{
  "moe_layers": [0, 1, 2, 3, 4, 5, 6, 7, 8, 9, 10, 11, 12, 13],
  "init_std_router": 0.00972,
  "head_dim": 64,
  "init": "normal",
  "init_std_up": 0.0342,
  "init_std_down": 0.0,
  "schedule": "wsd"
}
Below are experts of layer 10 (counted from 0) of a mixture-of-experts language model. Rows are named router (the router's row for the expert), gate (a neuron's input weights, with its number), up (a neuron's input weights, with its number) and show model dimensions 0-223. Each number is 128 + 32 x the weight over its row's rms, rounded and kept within 0 to 255. Numbers have three digits each.
Before each expert's rows: a language model's description of what the expert responds to; "gets" lists some tokens that make up at least twice as much of what it gets as of all text. This comes from a sample of Wikipedia text that the model never trained on. Tokens count by the router's weight.

# expert 7
Description: As and abbreviations. The word as (raise horses as studs) plus capital-letter abbreviation pieces such as AMSL, RMS, MSK, often in military or infobox text.
gets: " as", "S", "E", " As", "V", "B"
router:089103073074113146163147191149214129164127097118167054093134173180163118105116140122090120091112142095178144127161146134138108153136179117160100093101166142106132074132178099144055108122080104125067145137064180190162202202113114143114095154110147136128123149105132095100078089112077151188137155130104098095105129119155140118131157152107162121127116085119147071125126139120080158167123101096166160104081093154160136108109100121172114160096152173102178124142145144092173091154105172114159150175198094111121121110155131151131108159110143129142105120113131126106160098106049146149130121161093102143086087141163093107164097132091157188169124202157160114146074068116175110165101
gate0:134136094160153119137088081130169120108141164137123139121109134138088158130189124185152106099121139156161114118167108092130148175065188171197141133118155052195064138080120161146157143154154094111142135174167126098147158109163132119120133122129086142109107079178147094131121091143169125127137136092121132112092081109098138147079155138148095158125146102104120128097214189127071193146189123082129119099132161123075094135169112163092114070188149162143100048165066114143095148121107150169159173124140066113147183089088050112140155133096121090117134117103107153094149074088109097159104147138192120129127138084098165158188165151157159165067122137090123142143134172166102173116129
up0:116157118127155123233167130110172148107098134175131123130094149140155148165128148149131120097114153101122156115167143127152132162116203154181120156125111086169091101110143174134120177174135078140129105152114066136105204123159113117108115094090130120018095104158099114092093127149119145167119170084120151128095141141148109080102157170120123148125175120061134164128117156113064170123203091085130156153084135144092069100167125121096165118166198197153120062126078112120130162085104163188176142184158059094164187068123131154115141104102112093109136121098131157117136085073145084128143132162137172146148112072095140134159165142125130127067126140088126084097118141127088105116126
gate1:141218135153103124116078094093142173068167073166126090132155172150203145105143097133155130142140138153161124120168125139142180164135112101170122136090122134155108169141153106140115124122092183094128175140141068124180116147167134089116095124157138169138126115058116122159145120116123144104107140155091105101153108097156124156170108151190120113154135215065167151169165127125063139085096088158134110119097060142104150155106115093171095117167070148084201120095163157154163122118141168140108108120140086174129119122081166092119225124114179106103101096112061141158092147179096113101104127113130131040141078106132101172150054101119100140116114101159099121136160135184102130179120
up1:090108185158149133149083114076108133147103109115148182106110115045113114114077151161122114096098125108117192146121165121117136144065057120077097137146116160105051105175108128169161175160083104114148123107090139076136134174097150117106116115066204201098157124105150090178103116125157140097091160124169143116142136139084105141117160093158102121120239099081100210143117137109121130103146165109107145106153156083069080145083187120111101110108116145141123100176179089064159137134137126140165109116097156062108136109118150124138055087108121175111115127178173135119151091188111134121165134144158095135134189133144122138135185155127099070096091120119129097130107107169125158157134
gate2:108135160131115182122122115158177090073137111096021141119123177097143120102122121139100165129161108098137173155130124123117099110105165119106099191148111110220069140078172093126159135131164130192092111137115136217092121106033101159086083114132155158050140111103137140139073110132137115129176113117123125139141134131136118146153157180179112206182165157081167063118133144153146145169165069113135129129139133108150094111136110093186147152050136171142130155097101132155157226166137167157078143094083131129097196131119093129120124150136140160098125121098153144118066140095115126153121125108137172168096061127143089125183118123121130141140079104114193120138150105124114120134141
up2:130166111132153134150176140156124133092120174135049128148126136098169116099111127128121171096168165091136106163147131157094090109093174117150166141153096159177095118144173113171145125107148119102059086141163138180089109134062110148142114086110110186135109094108167121158132102105127140137139133092144148170179159141122127128183161195202129236122158111097150163142215154087143118128150090159084143138140111113101102147121182084118162161140154091119109125139108164132208166125139118092164151099085168077166195118108141072154094097082112104128092131077161115127088151075118090141183129158150107114096100112160186179135129193130139133109149068096187119066165138149163137100153
gate3:117104113106111167152177142110095154107174096177097151101075126073059099174137178150151123202155106087174154126107112114127096155086128123138149166157162176148168147086147126137156146128153110122135161168083134132135160119138106083174095086149185165120161092080099120149134168160157177088117122127160194125123126148187116147113123137077135093169186179091149091137118168085121146090090152140116139167154138118068110091132148109155143175147111161255123107110139200118165158084084158135081157069112120068094121115185153167091101112169113156125176137126146119144138103111148089097138167160127134077101197110121097105127121132111093134130126122129067117062169149090172111131151
up3:122178100123148097154146078094130191125144146134090093131056157065130094085123178124143126152131109103100103142133098128163096121058102101158194130128124087181117126071124137157114119172113136118096101101102111063140122160133100062190142106120190129126083112093111124177136119083106113133114099131068174152138123124132106141139142102132126109161215164091193088114134147105100111065127162147095112174116116081077077159132163107147075099117147178117118106145137165086182170163166154181083175066155189106125149098110127148115101095124124105131166117108123070167107141061133058101123118147139077149125106166131111115051108158160152134138073092095096094049109132137159117129123
gate4:119117134152155181171130114165038070144138113134154148130123133124131102122072059127144153116117112114106118153117167113192174162110118090050132150191155124111086122134079133131147167110160153162088108076131162130066110065132104139080174131153081118110125115194134135129136164106144083137179117138190135087098076150171082108176124153183051155081110153099115143135146082142109150131114119113119123115105157090112082061146119079197134144123106074171082205179167171106161098098143111106157101139164100164125114162179153153168147120142117142085178137119137118115104099142113100110166143164112156164151133135104111144126158191149068182142123182151169134087099084188125156111148
up4:107144129149181191124174130138102095140184125120156118077146158111141077125095042113163112101127062152097108223120098152131160171147107062115143154186184130120086136165103140147108134099122152108081151082138122145122108146110135099082109129234070103160095121113088116167131143045178126120154104116140074112117119159146064143079060158163100139165102126096155034107133148131113123078117138049114092106112125143150121097107121074167088101124091127160145131133181172140141127123138151089106166120141089190151163162198087119147146141124142084119144116142144119117111139110156134107124160132091114173183124125115174109198153141064136148155111115156119129098116079126134123166102
gate5:132110124168126137082146128106111135127136129101086142067176101122099142085134098181115042092074063117119111084085052064096092086147033114101133105115105147092141117115111185148170110099094087146217074085137115094083079110086142121126088162134158132132147040151131112156150105153155160134129128093136168110086142163177131131145178155126114129111202134127119131113191111139114169134175126090093076099117125123119142128166154097116101128165080076115128134148133064111134156159174132132190101130143146125152108142109097142174160155144071047116153138120127182116132115118113113137094142103150154171134217142117105157137169113163081150085120123182103096080154158168139131135136
up5:122145139131143143095130156134162157150117090112119112088143159134103115120104106091072072136095075054130153128104068051078107127169100152127097101116168195115140095160137137126130100115111118146128160074132174123091128113054187158094094147126131115115145123141197134134136122086144185191165099089116116123120145133166131112115141191147098061133179125097148087137145161159110171134100143044144095111041154144140095097159167118126098144149100118099156106143109148093158082114161127089152124133166140155124093093086097156177122132125071074116131089087098135119185066075085081124128142141137108164153162108126101168158112100097110200122130169222154117082103123134159123212157
gate6:118147126120128133114150128128114170112164184113084147124129177175155142132072089116113120140141145160095178095114118070091138144180145144176165119147148151158122139127133141157123176133131100186133154118140105107090093131120171174118168118119083083034138143147119177067164142141177159136155194112151172085169082129131099172160103144076152199102180094116147140121190153137118092148125083131093142143109140112094124161107159110121112146108109056085142072102110122121079138127166120176126180139146125140171132057118101064118083097140116118151116152035132144140085142119150104156130084089111108103173085176099160181176119191094084132057108106156100069118103158192125110161180
up6:132135131148114104169085099112133164054154117100106123168144121189109131141180135014124118120155134125100177138099195100167149114128252108183152092157168122151156110087107133144134135183166136057129066163119122115170092169187153160129161101068139122081162123115174125105092094159179118123145117128174095137164111126146136150075097151095112142135101098154116123136120093112149145093051133134115067133147140102125154144098111111184050163110097087114147098160090098116148169137102149137088170139148173111122134094194133179115121103098133144143075111123147144117102087115123113212096093104122120073154155138115138054116131136073087109070099100131113146103101140129105111133136
gate7:126117094110102095200080069145140114164135103062134106172108129138102185130092114160079080156088150113137136136082097147155127092086135102097118100145109118152092117087116048141146164097132150160108101170149127107149144153128167095127133084134157124126107153133104236146090161164122088122072170099138120116141111119123125123166121106139112172156097124158138127160152137154148197193145125070087105168158121109152111129113189102128149182153123143099158120085098122056176145162128185164151117134136067153159131160188104111075123145204139126080056102095131159155134120101104126101126142044165074129139135154131113205084108188097154100140158129104151143172112156131199128148186
up7:192114148202104158167091043092142126188107071122104104135107140125137150079113132160124096156124168119169177174131098090109111103089099198091097061096107150129119135105121088175155168138126139141153089158128164114100128129115155155115132139106135178115120116127119160150088138168119116123153156150153132127133081120113125097089201112140149208131199167111141138192156159102117170193160158123085100169143128093102106102104133114077174149094111202101132143147108130072116145152143096180156042150088123164158126159145143109162125183162125109052120102101090109115068142145113082156108147072121174135111128100139072184106113147185134128119151140116110132127066112110139207102156
gate8:133150153181129139136129062183108096083088099191097140123082148126154197114097071144120126138111119159128161110097162146116123097090122136125116126110181071111111137162135173130138138112143183149156190099113097155037128109186066101098061129151126162100156128159161085145123137109166111138183126142108130119092105112163127129076127159136148138166149128113114110105135121104134126089165157162071121167120127129165108134108086194186139096141168178140167177063112076133163147149106104184120211140177142123127097132149120145124169154108146140122093161171135114116090129146141155061158086093187105097119058185076112114132172154061064122149067119171124186115113116076145099155138
up8:175139200137087181135116117103141121110143081148129141088078072153126087052114118189114186154187112107144142063152105143197162175110159146107124090108158138151150136151167126138140132123147179132096137101115098133095130091156135093128101148135195114145157087151136121129139150143111145154075068180050132089212086099157117129137113144129087165170154190088196171117131106137153162068136200148164149098138109115117128113135174159120142153204136156152118107103090093168114085161159112121114123126105166076132104105104097121089160132118112142056162122113146078180147170124155131095107144080177103063120117085157131169129120160105142111149143119094136136065099178194125148094151
gate9:142132094140150180160171140143183158101154161151127093135082107126184118147173125117169144161116154113134119135124103110126116080107134084134178130137162139098130154099124165063115128093072172152137140101156140099166126140124167134215083131124195106148097157130134130133085134154159094148073146118142111081124128079161099127088088119192109175162139123144171197177132149118186155152139149085143119084168109128165173159138170159140164026138095092150069113080160145149105133157077158126098131112134095172124162175127131150073135202090127061087162180123105169129086191126133136099131134116117083157105155071131160180175170065119128117142140083124128104106185133124118062141080
up9:108096111149169182174175113110183135141109112151109135132116176122130147146110149114166123164104103160121119153137044080097130103135104060139154134146135122114107140116116126109130100158110161159118135172114126144199134163111159138224085121157145116117114168144153107151092143137116085134099180195187110084143109088186116180081118084182062174154138072138120189138145168142144107150130139105146136089169097108125161165129169171104159004156073110174115101067156146145131101126067143126086167130190105189134187197122134176105120163140154119109189149113100113103106140140096123128124154074118097165125164092109172155121150090137134137097111119144094084164183137122128083122113
gate10:157184154140128170153126097135122094146164081164085115137085105104137106130089125070120176128068130099120101184181140158073114150102105150132128059107161103158158143083071096136135125132145138097116095110138126133130122067205139074149136129145143119117139126141112099101142199114079163121087072141137140124133116156167138117051076081138142139127181083142089141121123154170168132080174121109088096147074110119074177096136163148138108051088084161153077052168095172211105189128138123137127198169168135138136092133146128140122149138176120165116146110133127105096136144085162117127126135114130141105136105093112187142129152151121108109067131119173095164118139090145061077035107
up10:133180131139108173186093152170111117135109125143080089163120099133141200151114121083169174174084117067076146105174141175103143090120106162158190112154122121126153159098082095091147154116097145124131120101146112160101135122182112121137126080178126106144073161139157081093131183167136147165173123131130171119147121174163159142111137136175134158118138086141122154131121179153097158104129076059035118131138146104046120118106168108128105113155068110175103089129172191140123141171167159179149160116219172177101112117099115138146154094149146146149177113078114160098118153154137167186115121115091134121141102093099128194086136134158106164174144104165104162075078130184070110123139
gate11:129084115181059121123139156112096115143099150128114106152157136085088120105054045071174177121069124201128078113162109114095148130113126091167126181114105165125057108127138097150195170094121082100109094183173146088156121119169098102136109114095063156204109176117143171110181161115120090109062116146162159132162128137124128174139118132161096148087108179116108127108189138105144089091122142142123100145095159134133180196115140069144150149135070148090089111198137158111077120034104107107171133054109080104151128122120162099123124154124130154143163140101203129098164110155149090115161135139108132106108119084117104131165113192151121128130129110123102095133142142140129154147162
up11:116096076137107160136200151137105114165094137132101066141176136135154149083058089109178172129112119160156053069108104119120119132148100108120137117157096180118097105160105098152140144112086064113077081188163142155142112113136113138144121154099075165133137148170106120093159166124133084106093169117134163167150148091137119109082129134159102139094146181061139150115171181087099136115135119190144132120104104120131170153132140022094155165140052135097112097194111154123069112039144166083186115066120162105132115160118142131124098149087124150144137145115181092075143111170140131161141105158099111075115082091166117154169143189186128122066124102121136096107160123117145093154141
gate12:183163104169142189115080122190140125043142176152103135122155120124076138125181118174111171147098090160143115159132156119098091134104137217085088122150192126106085195115143145117179119101127192086114088172159123082105085155146123143150196140159090129118121118118158108087144139147154140109149115090120173136146093110100111138132128110147160110123170083147123155089155116077106132154103170104066098169105108149109086214123125109124122094111091163141087095147178164095181113146138151150148094121090074128130125145117173118138162121097158073169111139145112156075119076106151085128108074098154149102144108160090107119090152115144091118091077133190065119141118183063136200111178
up12:149134093115144158163126137200152153057146184118149166109186139132122116129182143113072148113087130129147135144067194127126119114102169165111066103133171125113054147072123127144143144097083144113119119170107193114139130153148111157106172146128069097116143118092133121101150172130117152161127134115096185165129128068147107105179141112148187116139140126114128126122103117110096123200124160068115128127137069204137077197133114098079109078045131194133099104115161162093190058182122183139138080148122090127121117111140174103107138132095156116145069157136145188073122087129097126139103083123109130097155111168104154105152126141086105122091091160196143126137058151098132180136159
gate13:126202133129155097146111156197122082071132159112102148129094123079112147117138057167126163161081106144109073141070111147125113141112100133108168136135057125106135154102080141166170067142132192149133101113127116165084132144138098089140102123142168064121059126165045125105134157130113075140112169086162195122091132155135107126165164128116108130090185113020144193114099109117143126079139091129129111100160150139196152122115140101159128127117148214114147101111141170065118200170122119146157130115145110172149166114107116091115167147118089166111089116142105146173148116140093096094159160139125144145171164135118125153078154172103103071111089148109068156180113187137140139112089
up13:086202074137170119097146134150134041097179174106129115122053131134145168141186111083182129095096137097132088189130079135104089126070072113176148134127120132119129156117086147180118157164150128141127111088155102179100104165135145096141139102162081058141103141143091125084094089034156111155103123110099151122109123135104102126164145154175143161044191144087144135087180082124147128125106099145116161075128170131142136123137097110152183095113105132144117130146117092169144159184121170117106160166155094110132158145135169078110096170146158121148124175115116138148131133195105116080169181143130118089130169120115143091195165161086109124085118117133117134136115197088125088138044